config.toml
num_hidden_layers = 8
n_experts = 160
d_expert = 32
router_score = "sigmoid"
routed_scale = 2.5
balance_bias = true
beta2 = 0.95
max_seq_len = 1024
max_steps = 4398
Below are experts of layer 3 (counted from 0) of a mixture-of-experts language model. Rows are named router (the router's row for the expert), gate (a neuron's input weights, with its number), up (a neuron's input weights, with its number), down (a neuron's output weights, with its number) and show model dimensions 0-191. Each number is 200 + 40 x the weight over its row's rms, rounded and kept within 0 to 999.
Before each expert's rows: "comes before" lists some tokens at least twice as common just after its tokens as in all text. This comes from a sample of Wikipedia text that the model never trained on. Tokens count by the router's weight.

# expert 99
comes before: " |", ",", ".", "|", ";", "–"
router,224,178,187,235,211,213,171,179,136,168,278,190,169,182,234,205,210,198,230,197,234,185,215,165,138,187,229,274,138,167,279,183,120,147,168,189,228,229,234,110,157,226,211,201,124,135,196,172,206,233,229,261,159,203,199,181,278,136,185,172,177,237,195,211,184,195,232,297,281,158,153,177,178,140,205,224,134,190,182,214,179,184,226,258,189,209,186,177,232,156,178,180,253,182,290,220,239,143,198,126,270,233,151,235,220,198,183,217,185,247,195,206,173,173,288,132,204,200,144,175,168,237,205,229,254,163,184,144,215,195,126,206,180,216,209,145,162,223,204,206,160,232,159,171,230,129,243,210,249,166,207,176,228,190,267,204,187,182,239,232,246,95,194,192,284,201,124,199,238,162,139,152,241,189,280,190,260,172,203,230,187,125,128,207,193,218,184,199,220,146,146,204
gate0,228,118,173,194,261,185,168,285,137,257,130,218,178,268,254,300,248,177,150,243,201,229,154,188,244,192,128,272,254,172,158,212,180,201,132,192,262,138,205,173,139,274,143,238,233,243,212,261,220,206,256,208,195,168,169,195,217,199,202,207,271,218,244,181,231,247,205,199,217,219,218,182,222,235,177,207,239,252,254,238,213,229,241,185,182,201,191,254,232,175,179,211,215,189,212,240,202,234,134,227,256,235,153,220,173,186,135,243,200,203,174,213,245,226,201,164,236,158,275,213,199,199,258,181,157,130,176,194,178,190,204,282,155,257,233,172,160,226,184,209,193,292,234,131,189,200,177,233,198,216,188,175,188,231,193,174,229,227,210,228,230,201,163,119,194,193,205,185,232,173,239,117,217,217,79,251,243,183,222,184,168,183,163,198,259,297,196,254,176,288,219,257
up0,220,157,143,231,242,197,172,229,221,247,222,147,196,236,197,250,227,244,286,274,161,216,236,155,230,249,177,190,179,193,180,198,222,228,128,169,274,209,196,131,194,191,94,246,212,189,245,208,178,201,260,179,188,148,181,234,198,202,185,252,218,169,259,162,242,201,179,188,196,266,212,218,245,234,233,172,185,207,171,265,196,186,219,172,155,268,224,260,250,202,182,220,224,181,212,211,201,229,167,161,216,271,194,160,189,224,174,214,239,217,244,167,247,200,261,150,256,176,232,168,282,190,284,197,178,187,161,186,150,188,235,218,229,224,220,172,138,231,238,237,190,264,253,124,253,231,204,193,251,171,102,208,123,244,223,217,138,212,223,196,247,243,118,111,240,204,196,265,194,211,113,176,242,248,208,241,244,166,163,263,161,254,246,226,203,225,218,182,127,270,130,229
down0,222,126,192,219,221,128,204,247,157,159,198,160,164,224,79,224,173,247,247,163,215,315,104,206,206,240,160,317,251,182,195,183,191,231,164,195,195,297,273,163,210,236,234,159,172,107,222,215,129,214,162,214,184,178,231,251,155,179,202,179,232,203,233,201,181,178,176,212,229,213,241,202,205,253,170,236,175,185,171,189,177,242,252,225,138,142,168,159,202,241,198,211,254,181,222,143,201,206,189,142,260,162,219,217,244,205,128,205,235,182,124,187,215,216,124,166,247,144,199,165,197,158,166,252,279,199,176,211,250,179,239,133,198,241,141,189,139,203,256,257,232,218,161,198,202,235,173,197,250,198,154,176,303,231,236,225,226,247,189,259,222,174,162,169,252,212,183,203,186,193,186,230,186,247,243,182,149,210,121,181,149,192,173,178,217,236,224,205,211,160,174,160
gate1,262,153,163,102,150,151,202,221,157,208,268,182,247,170,176,260,233,126,185,296,283,259,204,64,210,175,182,241,159,248,198,237,191,122,195,246,210,162,249,213,135,195,165,181,182,268,256,182,206,131,233,211,208,157,216,239,267,218,208,204,256,231,203,191,240,239,144,178,221,221,131,208,177,152,147,160,224,224,197,209,238,198,180,246,159,185,190,145,205,188,219,186,246,172,227,187,219,207,206,199,237,172,180,225,248,207,171,155,201,268,176,268,152,201,191,191,178,238,261,290,212,213,194,157,201,213,225,174,118,242,170,186,213,211,181,180,228,193,179,182,222,205,200,175,218,200,151,232,181,228,267,218,192,212,238,151,161,206,258,189,242,187,208,131,215,131,204,256,185,247,237,180,255,142,224,103,236,235,168,190,222,167,208,155,161,122,276,193,178,248,169,282
up1,137,262,194,191,263,239,207,208,210,250,243,194,186,192,218,169,270,219,183,262,134,207,221,210,109,189,237,168,196,234,168,197,168,200,259,212,213,164,165,195,96,181,213,184,252,147,207,217,204,136,214,165,224,191,269,270,176,209,174,227,231,212,236,202,143,178,154,265,194,163,152,155,178,215,189,197,136,115,229,147,152,135,108,184,291,264,215,168,193,123,247,184,130,163,213,201,165,156,234,224,218,200,215,230,140,194,176,205,190,228,200,206,253,231,211,231,218,186,154,146,168,195,151,207,158,229,205,220,157,194,149,148,218,178,179,167,172,226,210,249,253,209,230,225,221,197,204,273,212,159,256,133,200,179,106,258,176,203,185,269,315,141,185,157,171,196,183,216,176,165,153,175,246,198,174,144,216,258,248,215,168,154,153,210,239,160,147,140,258,201,256,158
down1,222,252,208,189,201,220,259,197,194,198,229,175,194,144,191,223,174,212,217,156,237,149,171,209,178,149,155,162,243,187,174,239,193,146,190,223,268,246,85,219,192,203,171,160,217,172,216,187,188,222,293,198,228,208,207,253,199,136,194,152,161,201,201,158,244,87,183,111,236,197,193,205,170,228,246,174,196,223,158,152,144,143,138,221,195,146,203,224,167,223,125,172,240,175,181,265,222,174,202,162,217,161,242,218,246,142,202,154,132,240,215,192,221,203,216,134,156,206,261,252,210,188,202,217,229,195,281,176,154,212,185,207,294,140,174,182,139,120,172,232,191,243,183,234,104,184,178,137,269,268,166,242,252,155,198,206,252,220,172,137,171,267,195,180,197,182,247,206,193,165,175,218,221,197,246,184,229,164,87,250,188,195,140,152,217,250,187,184,154,259,252,164
gate2,138,156,179,189,147,176,215,250,200,221,213,222,238,282,214,261,134,162,195,158,231,123,169,213,199,176,224,180,197,168,179,190,132,194,168,115,203,152,181,218,141,250,204,136,179,177,201,213,249,222,136,240,156,294,166,287,200,261,225,167,259,149,201,168,200,161,126,210,182,214,208,171,220,203,179,239,184,173,155,168,155,147,168,255,212,225,196,145,240,234,232,182,263,201,233,199,194,169,193,186,238,239,157,224,216,192,149,148,241,247,245,293,204,194,184,233,209,176,225,204,277,182,201,197,173,220,117,177,214,164,210,146,154,194,248,124,99,226,198,187,226,257,119,227,258,165,153,212,151,236,256,184,180,204,249,146,186,157,232,221,237,219,152,290,260,165,175,259,157,111,194,180,208,270,214,202,251,187,210,256,181,145,195,202,237,183,218,221,172,232,187,141
up2,175,186,263,212,244,163,250,199,205,235,156,154,153,168,143,218,182,217,146,229,189,181,174,219,172,230,201,240,236,207,273,215,212,233,279,288,178,198,173,147,183,201,248,243,291,161,182,168,159,164,210,198,223,124,204,192,128,130,237,271,191,186,261,220,206,195,309,161,190,139,187,176,152,221,293,181,277,135,228,222,209,245,199,233,170,172,260,227,228,223,157,202,293,214,183,165,263,253,233,235,176,210,217,205,266,131,235,222,187,191,151,177,186,233,263,147,190,147,255,217,207,200,209,163,203,209,275,259,128,183,268,148,264,234,213,215,209,182,206,192,206,216,236,245,180,181,231,177,203,130,231,151,179,200,112,232,165,173,173,135,239,193,226,191,208,152,156,229,216,170,138,212,219,154,171,244,190,197,183,153,182,206,126,170,175,203,190,244,238,132,215,273
down2,271,175,250,156,251,231,127,146,187,224,170,139,224,200,225,200,216,200,203,198,142,137,189,200,175,239,246,205,165,160,249,177,197,245,243,257,202,141,254,194,187,213,121,130,238,200,148,125,251,227,238,196,154,168,196,246,164,227,270,154,207,228,186,302,163,192,217,191,297,206,146,174,230,170,203,190,159,222,158,252,214,231,204,295,150,231,213,273,245,163,252,232,184,162,205,154,200,187,239,209,176,218,89,106,171,145,298,125,206,152,197,205,201,186,217,222,199,181,156,116,177,194,214,158,181,209,192,205,246,293,216,170,182,174,242,197,266,195,190,147,261,215,238,174,244,184,169,268,221,218,187,173,182,225,211,140,187,250,132,227,200,207,158,156,194,129,240,236,182,142,181,153,199,186,204,186,233,236,186,183,249,192,201,172,139,225,214,179,142,198,215,209

# expert 118
comes before: " |", ",", "\n", "  ", ";", "'"
router,181,173,198,215,177,151,205,217,180,154,150,186,280,145,164,262,188,196,201,224,203,214,241,200,217,182,178,176,249,143,307,150,201,234,241,244,193,117,213,254,176,151,260,146,175,217,181,92,186,235,221,165,227,206,183,200,183,141,154,232,242,196,171,133,261,182,187,95,255,169,230,231,191,183,180,199,168,216,251,254,165,221,203,207,217,130,134,214,145,202,162,208,158,204,281,208,172,218,212,250,211,140,190,203,160,196,168,242,213,153,221,271,227,132,227,154,214,135,240,162,241,191,186,203,249,206,175,162,180,263,254,158,179,275,235,145,162,136,218,199,171,209,141,246,252,283,166,218,177,108,211,201,170,219,184,209,223,255,221,237,169,181,151,150,259,189,134,235,218,157,158,177,198,189,211,189,300,206,131,250,169,190,237,214,168,177,223,226,158,215,191,133
gate0,226,148,260,137,170,194,163,224,196,271,197,179,230,301,252,215,173,192,200,245,228,151,209,168,161,130,186,227,195,207,236,177,199,167,145,185,130,165,186,226,176,195,213,258,129,237,226,215,208,230,207,163,190,200,188,143,235,111,238,169,250,171,239,184,285,228,164,209,225,226,265,140,121,220,171,238,222,270,167,142,249,235,233,217,305,178,156,215,241,202,197,268,201,213,232,265,168,286,208,151,199,206,166,212,166,218,165,139,180,174,172,231,150,170,188,194,225,189,234,287,174,280,241,146,202,174,230,226,197,207,225,153,212,245,214,210,208,163,189,128,228,296,231,166,208,274,194,234,229,195,103,240,148,190,167,179,197,168,190,155,132,191,198,200,196,183,112,277,230,167,229,196,215,145,203,200,232,192,160,191,172,206,128,179,202,176,185,224,181,284,245,234
up0,106,191,167,237,217,225,194,148,175,180,223,152,155,186,135,172,215,241,144,236,153,197,206,255,218,235,152,216,202,207,219,128,237,283,169,176,217,151,193,149,274,210,170,247,225,197,157,161,173,228,180,189,200,237,199,181,216,197,153,240,168,184,256,179,154,237,196,167,166,230,155,302,190,227,138,167,251,145,213,124,249,219,236,132,228,274,248,230,254,204,213,194,219,221,131,247,123,193,152,238,212,266,201,211,293,148,237,248,225,142,228,171,272,173,188,203,207,228,206,178,111,141,198,250,249,204,222,144,189,193,130,226,200,170,203,215,171,194,269,219,172,194,208,185,170,110,166,256,247,198,184,131,262,210,206,151,146,251,193,202,214,162,241,128,204,275,275,232,203,154,251,217,194,156,168,229,175,194,240,219,181,244,243,229,231,250,203,213,167,249,198,174
down0,250,166,112,240,178,255,168,217,131,131,214,169,253,205,152,199,188,211,150,248,276,237,124,152,197,214,240,219,225,250,204,189,146,202,166,266,210,202,216,228,253,160,207,169,190,233,208,246,176,144,170,214,190,131,177,123,224,264,202,243,179,166,220,268,174,122,191,233,176,264,202,201,177,227,141,175,106,258,251,195,169,241,171,222,186,123,188,278,206,230,203,197,224,172,188,135,147,204,188,197,180,190,190,191,186,163,130,226,261,168,173,184,220,218,211,260,261,179,172,123,162,176,176,206,175,167,215,177,206,245,218,213,182,221,141,269,218,238,173,202,154,169,134,200,257,216,166,224,253,151,199,173,192,245,201,200,172,224,211,241,145,110,109,206,259,179,243,153,194,251,280,273,190,175,257,150,248,226,171,144,190,249,229,210,200,179,211,218,198,154,269,147
gate1,185,241,218,189,186,195,122,246,120,152,188,173,229,274,254,303,105,185,177,207,187,258,221,127,209,151,159,227,197,233,153,258,130,135,173,190,159,166,229,269,266,228,210,155,149,214,224,171,176,203,139,183,226,119,206,207,237,246,187,158,227,216,173,208,188,209,208,125,234,169,185,201,142,200,192,179,158,211,258,140,175,273,171,188,231,211,261,242,251,223,208,182,260,233,170,231,187,254,209,211,232,174,173,225,250,155,152,184,195,133,145,138,179,149,204,180,203,221,156,274,222,154,200,155,135,189,237,218,115,243,196,171,172,189,223,251,200,166,219,180,222,209,229,242,201,190,134,197,259,197,200,194,201,184,258,149,207,165,191,229,172,178,226,249,176,178,184,208,212,215,240,236,269,163,209,204,215,192,254,195,210,222,85,175,218,124,289,155,137,286,180,203
up1,104,182,166,241,226,194,180,215,215,182,216,114,203,171,257,194,192,185,134,206,180,206,247,208,188,234,201,208,193,201,221,190,196,201,138,269,240,232,209,219,202,235,190,182,244,224,163,205,152,161,210,186,205,111,194,238,241,256,169,222,214,284,223,196,198,190,150,246,242,195,168,197,186,189,200,216,194,187,150,116,175,176,122,129,199,307,218,226,109,100,196,208,136,150,144,115,220,258,208,232,261,240,189,164,254,247,174,214,238,226,241,148,229,116,204,183,195,201,153,273,186,170,242,227,154,209,231,184,178,230,153,210,227,187,191,231,198,240,197,196,185,186,175,212,283,190,214,203,223,159,232,190,117,193,163,235,177,176,140,248,303,100,298,184,198,123,158,210,217,211,192,231,232,179,244,163,168,143,221,227,226,105,171,205,167,200,170,202,206,167,193,145
down1,161,174,182,129,235,191,229,229,143,103,182,171,110,210,245,254,168,195,159,189,193,165,267,221,162,168,196,197,217,196,145,163,101,113,186,207,206,198,182,182,295,219,227,152,148,222,223,204,160,231,277,206,260,198,188,205,193,267,201,231,209,258,226,185,126,184,168,188,218,211,196,251,234,199,180,232,228,166,147,229,231,193,148,228,183,181,247,148,207,138,105,175,189,202,196,202,198,204,226,244,265,146,130,186,250,214,205,156,156,210,173,227,160,273,194,231,94,264,169,161,186,146,234,227,240,216,281,147,159,255,197,179,201,226,162,164,193,74,135,202,167,218,185,229,143,181,193,233,233,194,233,253,236,212,199,201,213,194,136,240,214,224,267,175,215,153,226,245,170,151,211,195,173,215,209,270,208,200,169,124,187,194,235,219,242,183,165,125,181,235,241,194
gate2,211,182,193,224,217,179,170,236,145,212,215,203,222,247,247,230,209,187,255,183,215,300,168,195,199,213,189,245,234,190,174,129,271,173,223,273,208,173,194,189,45,184,159,153,261,221,166,204,261,201,127,176,203,143,204,234,203,104,110,164,224,161,218,72,190,230,180,175,201,238,162,236,219,204,205,174,207,146,211,201,209,260,247,173,195,262,228,234,200,198,196,211,167,140,203,262,157,213,135,198,212,150,180,173,248,221,193,215,159,123,168,165,231,191,160,184,216,186,186,243,149,172,130,176,113,208,266,225,183,192,132,211,228,222,186,209,157,201,224,178,172,145,146,202,207,176,163,191,150,223,248,204,173,235,175,193,212,130,196,261,178,175,270,243,231,118,250,254,188,132,228,216,189,235,183,240,187,242,210,229,268,140,176,219,162,196,259,232,159,274,219,179
up2,136,195,209,215,213,233,223,153,240,206,167,183,119,158,216,195,123,201,210,205,155,174,139,289,163,181,221,145,186,223,188,193,166,206,258,150,137,241,217,225,257,164,183,190,162,205,214,182,157,151,140,228,119,163,216,238,170,209,230,192,235,229,203,134,202,279,168,196,199,170,218,267,114,201,202,160,151,259,260,227,181,160,225,184,154,150,145,179,257,202,152,254,292,204,165,179,242,231,197,258,237,211,204,166,231,200,244,195,292,164,184,168,229,237,228,126,140,163,278,218,178,248,240,224,252,160,155,191,123,188,232,202,179,159,150,213,207,177,179,183,198,182,226,245,224,165,177,226,226,118,139,234,230,187,135,205,214,205,212,178,253,212,228,199,211,186,234,245,166,266,186,173,161,152,202,187,185,332,206,209,208,185,219,186,140,226,184,205,303,275,165,156
down2,228,152,178,127,237,224,234,147,124,196,215,189,175,177,189,149,190,200,153,197,259,166,203,245,183,207,290,181,192,197,181,184,169,126,184,84,192,259,239,208,180,105,223,221,219,124,197,159,233,134,213,194,117,186,254,170,241,189,225,216,158,186,141,217,213,225,258,230,170,209,200,163,188,214,238,230,254,181,223,170,224,174,209,246,224,135,208,134,189,215,243,224,173,167,168,248,135,245,240,160,238,132,146,169,212,223,179,271,190,144,85,238,134,291,146,162,161,224,214,180,182,225,234,227,175,273,90,180,176,231,246,182,165,220,192,194,156,161,160,156,213,186,266,156,178,184,233,247,195,117,151,229,192,211,212,201,181,234,175,157,265,170,185,244,210,159,196,232,179,212,184,222,198,219,234,176,226,181,130,235,149,245,214,212,156,178,206,195,131,157,145,195

# expert 111
comes before: ",", " |", ".", "–", ")", "="
router,231,235,174,236,121,138,221,194,152,204,232,182,245,218,186,232,188,185,165,221,224,158,232,209,152,214,277,210,159,164,230,188,196,229,180,282,225,209,196,139,184,211,186,157,211,213,124,235,158,196,275,166,220,143,234,185,236,232,196,177,174,191,281,191,182,191,201,194,206,269,196,200,123,171,171,133,118,221,167,198,214,200,184,148,174,142,155,256,204,189,179,186,192,225,169,220,190,246,192,140,162,172,150,140,192,157,156,320,209,270,205,159,169,186,193,197,220,159,139,132,113,175,178,195,258,254,186,201,232,312,233,267,191,158,161,175,207,158,253,257,214,232,162,220,187,236,210,121,196,128,167,180,234,193,198,264,191,279,196,136,175,188,183,132,260,176,205,225,233,184,196,115,203,204,251,191,240,199,153,197,148,191,127,178,189,209,275,189,206,296,225,211
gate0,162,216,205,186,210,285,273,313,198,123,129,219,168,254,138,244,179,141,187,167,239,129,158,261,207,167,124,233,159,201,297,189,130,176,155,163,233,190,165,154,113,169,209,230,191,288,175,192,204,187,216,208,208,251,118,211,213,165,260,196,188,156,261,211,188,211,207,220,198,181,144,152,126,251,147,208,223,156,148,206,154,166,162,191,203,166,210,160,153,172,183,237,239,242,247,210,180,208,189,204,226,183,166,187,211,148,183,211,215,238,243,246,199,141,199,152,119,203,206,189,214,184,245,142,153,183,201,224,225,195,250,135,151,203,230,214,191,243,202,165,172,287,147,242,180,209,259,197,270,154,190,215,260,220,215,181,238,262,228,207,227,142,142,212,168,183,158,222,185,252,150,113,191,161,174,157,169,209,276,258,192,181,165,210,238,166,209,198,194,214,236,248
up0,208,162,233,239,180,179,165,221,201,157,198,155,210,183,172,211,161,208,141,231,174,167,217,234,262,283,157,227,254,215,161,206,229,168,252,192,191,177,139,111,183,173,255,227,130,211,184,132,196,170,194,224,258,195,158,201,246,145,209,287,249,95,263,186,206,226,197,168,161,258,115,170,281,179,182,229,202,202,177,147,201,187,186,252,183,222,188,222,220,256,213,249,119,294,210,235,156,181,210,203,231,209,184,155,112,210,163,237,206,247,207,211,203,211,248,221,200,171,274,189,212,172,164,129,212,225,264,185,170,200,199,167,238,208,182,173,209,261,198,237,204,227,207,206,184,194,183,171,274,177,188,136,194,309,207,152,190,220,161,128,174,252,196,117,234,273,246,327,169,236,152,199,219,246,162,186,201,203,178,218,177,268,173,199,159,209,183,200,197,167,204,291
down0,247,233,200,166,189,142,165,230,127,163,151,149,200,166,234,159,154,135,197,194,209,228,237,224,170,205,162,172,256,260,227,265,226,203,180,222,230,124,228,113,204,205,203,190,141,210,157,180,165,200,189,209,172,208,200,183,195,178,198,207,228,203,181,248,156,147,162,188,272,216,228,169,192,267,168,228,233,152,206,201,175,216,250,221,134,217,141,191,227,238,220,252,179,230,217,214,182,232,217,295,217,205,188,203,207,239,141,139,225,143,216,121,196,168,255,217,183,222,204,217,168,156,310,130,238,258,150,242,250,192,200,171,190,213,128,233,231,231,103,239,96,195,207,215,174,268,219,168,204,187,223,141,109,220,227,210,153,182,201,191,192,205,169,246,207,111,200,149,100,188,190,288,166,183,255,212,184,196,140,239,191,164,206,235,200,212,160,173,236,231,186,77
gate1,282,197,195,187,215,170,251,275,149,220,221,185,266,233,181,155,190,174,188,212,265,172,231,150,157,219,227,295,147,212,216,234,209,144,173,109,175,193,257,185,231,199,152,165,146,232,120,240,186,137,195,252,180,195,239,183,292,255,230,209,225,235,128,250,191,252,137,218,191,253,110,197,176,219,267,181,142,243,202,229,165,210,156,211,246,283,159,171,174,240,232,217,180,203,206,241,262,131,213,210,225,244,190,213,244,224,193,195,222,261,185,158,213,160,226,253,187,204,204,265,228,201,183,165,202,270,183,186,183,173,201,208,214,217,282,213,125,145,188,222,231,171,255,209,255,189,254,170,218,233,272,212,141,183,298,123,219,198,225,165,208,213,216,183,224,215,106,233,270,200,206,228,258,216,234,121,225,213,209,249,217,209,154,165,276,196,184,193,163,219,211,210
up1,193,188,201,197,225,196,204,216,189,209,213,162,209,181,137,255,203,255,245,281,208,258,222,170,172,186,245,230,188,211,198,190,226,273,144,220,182,166,179,148,104,226,270,258,207,273,201,232,278,205,188,171,137,197,242,216,196,239,182,273,250,234,220,168,277,282,152,308,266,227,219,260,220,159,197,245,150,144,159,198,175,187,135,181,251,271,181,295,217,164,240,136,131,156,245,204,177,170,256,141,186,178,210,152,188,180,178,189,129,197,232,213,174,193,219,178,194,182,148,178,169,165,183,240,207,200,209,191,196,200,155,233,166,184,147,142,170,193,260,206,156,265,161,190,283,251,213,192,201,169,199,229,259,178,166,170,177,244,226,274,257,206,144,226,229,231,203,220,202,195,247,145,262,218,174,199,179,287,180,231,119,205,172,208,211,210,105,233,202,204,197,145
down1,274,227,221,118,237,236,145,203,130,204,190,222,127,209,282,194,174,221,242,204,153,260,216,240,185,207,176,223,234,176,276,141,179,159,203,145,243,199,214,266,200,241,257,222,236,169,229,211,157,132,214,219,218,175,222,180,197,150,252,246,200,257,268,152,208,200,150,215,224,189,144,217,142,260,244,274,230,116,132,150,127,190,130,202,246,240,248,162,216,153,170,229,213,241,210,223,154,187,255,240,269,192,117,191,167,211,280,155,200,210,114,228,202,212,267,168,176,218,176,230,211,250,171,205,206,196,270,188,252,177,197,235,250,207,228,128,199,187,325,204,146,180,184,165,239,213,157,197,216,210,226,227,158,209,274,215,224,162,155,272,231,236,180,179,233,148,202,186,197,176,218,203,226,204,155,128,233,275,212,200,207,157,157,189,238,239,191,196,208,205,170,172
gate2,189,107,188,228,172,166,212,262,129,223,167,220,250,251,181,237,166,216,186,206,266,205,207,150,239,181,158,296,198,219,191,202,182,259,212,171,203,155,248,156,193,203,234,253,186,204,193,290,243,216,237,178,242,242,150,195,174,196,199,275,236,193,180,144,218,182,231,269,188,284,183,188,214,167,171,142,236,261,181,193,198,214,222,131,186,150,276,181,151,168,135,198,137,229,255,254,245,205,170,198,153,143,156,226,247,141,177,135,265,223,109,230,207,214,254,279,144,216,197,251,208,154,205,179,177,133,204,196,181,266,138,140,210,247,218,185,258,281,263,167,237,196,245,189,266,148,195,231,132,222,220,274,211,221,190,206,207,160,257,172,217,232,227,141,205,167,189,216,175,168,222,183,229,261,225,207,180,166,215,206,230,240,214,150,152,155,238,197,143,217,187,130
up2,192,241,248,204,190,262,259,236,246,247,187,172,159,210,204,227,212,189,248,192,174,131,216,211,164,198,194,176,158,205,169,252,133,192,194,282,175,159,151,237,175,223,235,222,227,262,110,183,184,191,61,225,173,168,269,260,158,224,229,208,193,249,230,210,198,209,150,219,254,107,233,209,231,210,189,219,148,147,223,228,122,205,184,281,255,254,300,207,247,273,219,228,242,181,149,179,212,221,234,197,265,285,191,212,174,214,197,143,168,232,253,208,196,185,191,150,243,193,180,182,206,226,163,222,142,163,215,191,105,146,221,195,152,151,167,264,104,184,165,201,163,145,189,185,235,216,202,247,249,211,203,131,230,209,166,192,209,176,229,148,189,209,181,228,133,216,185,185,153,252,206,152,237,156,155,201,236,239,212,155,169,226,229,185,243,275,191,236,273,232,208,231
down2,234,188,188,127,211,265,251,269,178,191,272,214,249,208,212,141,197,193,236,239,132,223,193,176,189,170,165,169,274,210,252,200,217,217,199,170,208,141,227,192,143,173,183,270,247,200,119,154,257,162,194,188,180,154,173,148,201,236,245,131,233,187,211,180,215,141,192,183,191,214,200,179,186,158,287,241,159,194,186,243,238,201,142,229,261,154,183,204,277,201,211,255,205,203,225,222,86,216,197,176,157,210,240,209,220,146,286,201,281,215,179,177,221,207,181,184,279,248,142,211,162,230,187,187,157,186,141,179,105,136,210,175,125,217,202,149,247,147,157,161,152,170,217,154,182,211,186,332,201,161,117,143,204,197,164,179,235,180,248,262,212,202,241,262,218,224,155,227,210,202,180,142,201,223,258,176,226,238,131,186,184,197,188,234,179,165,238,164,210,186,245,245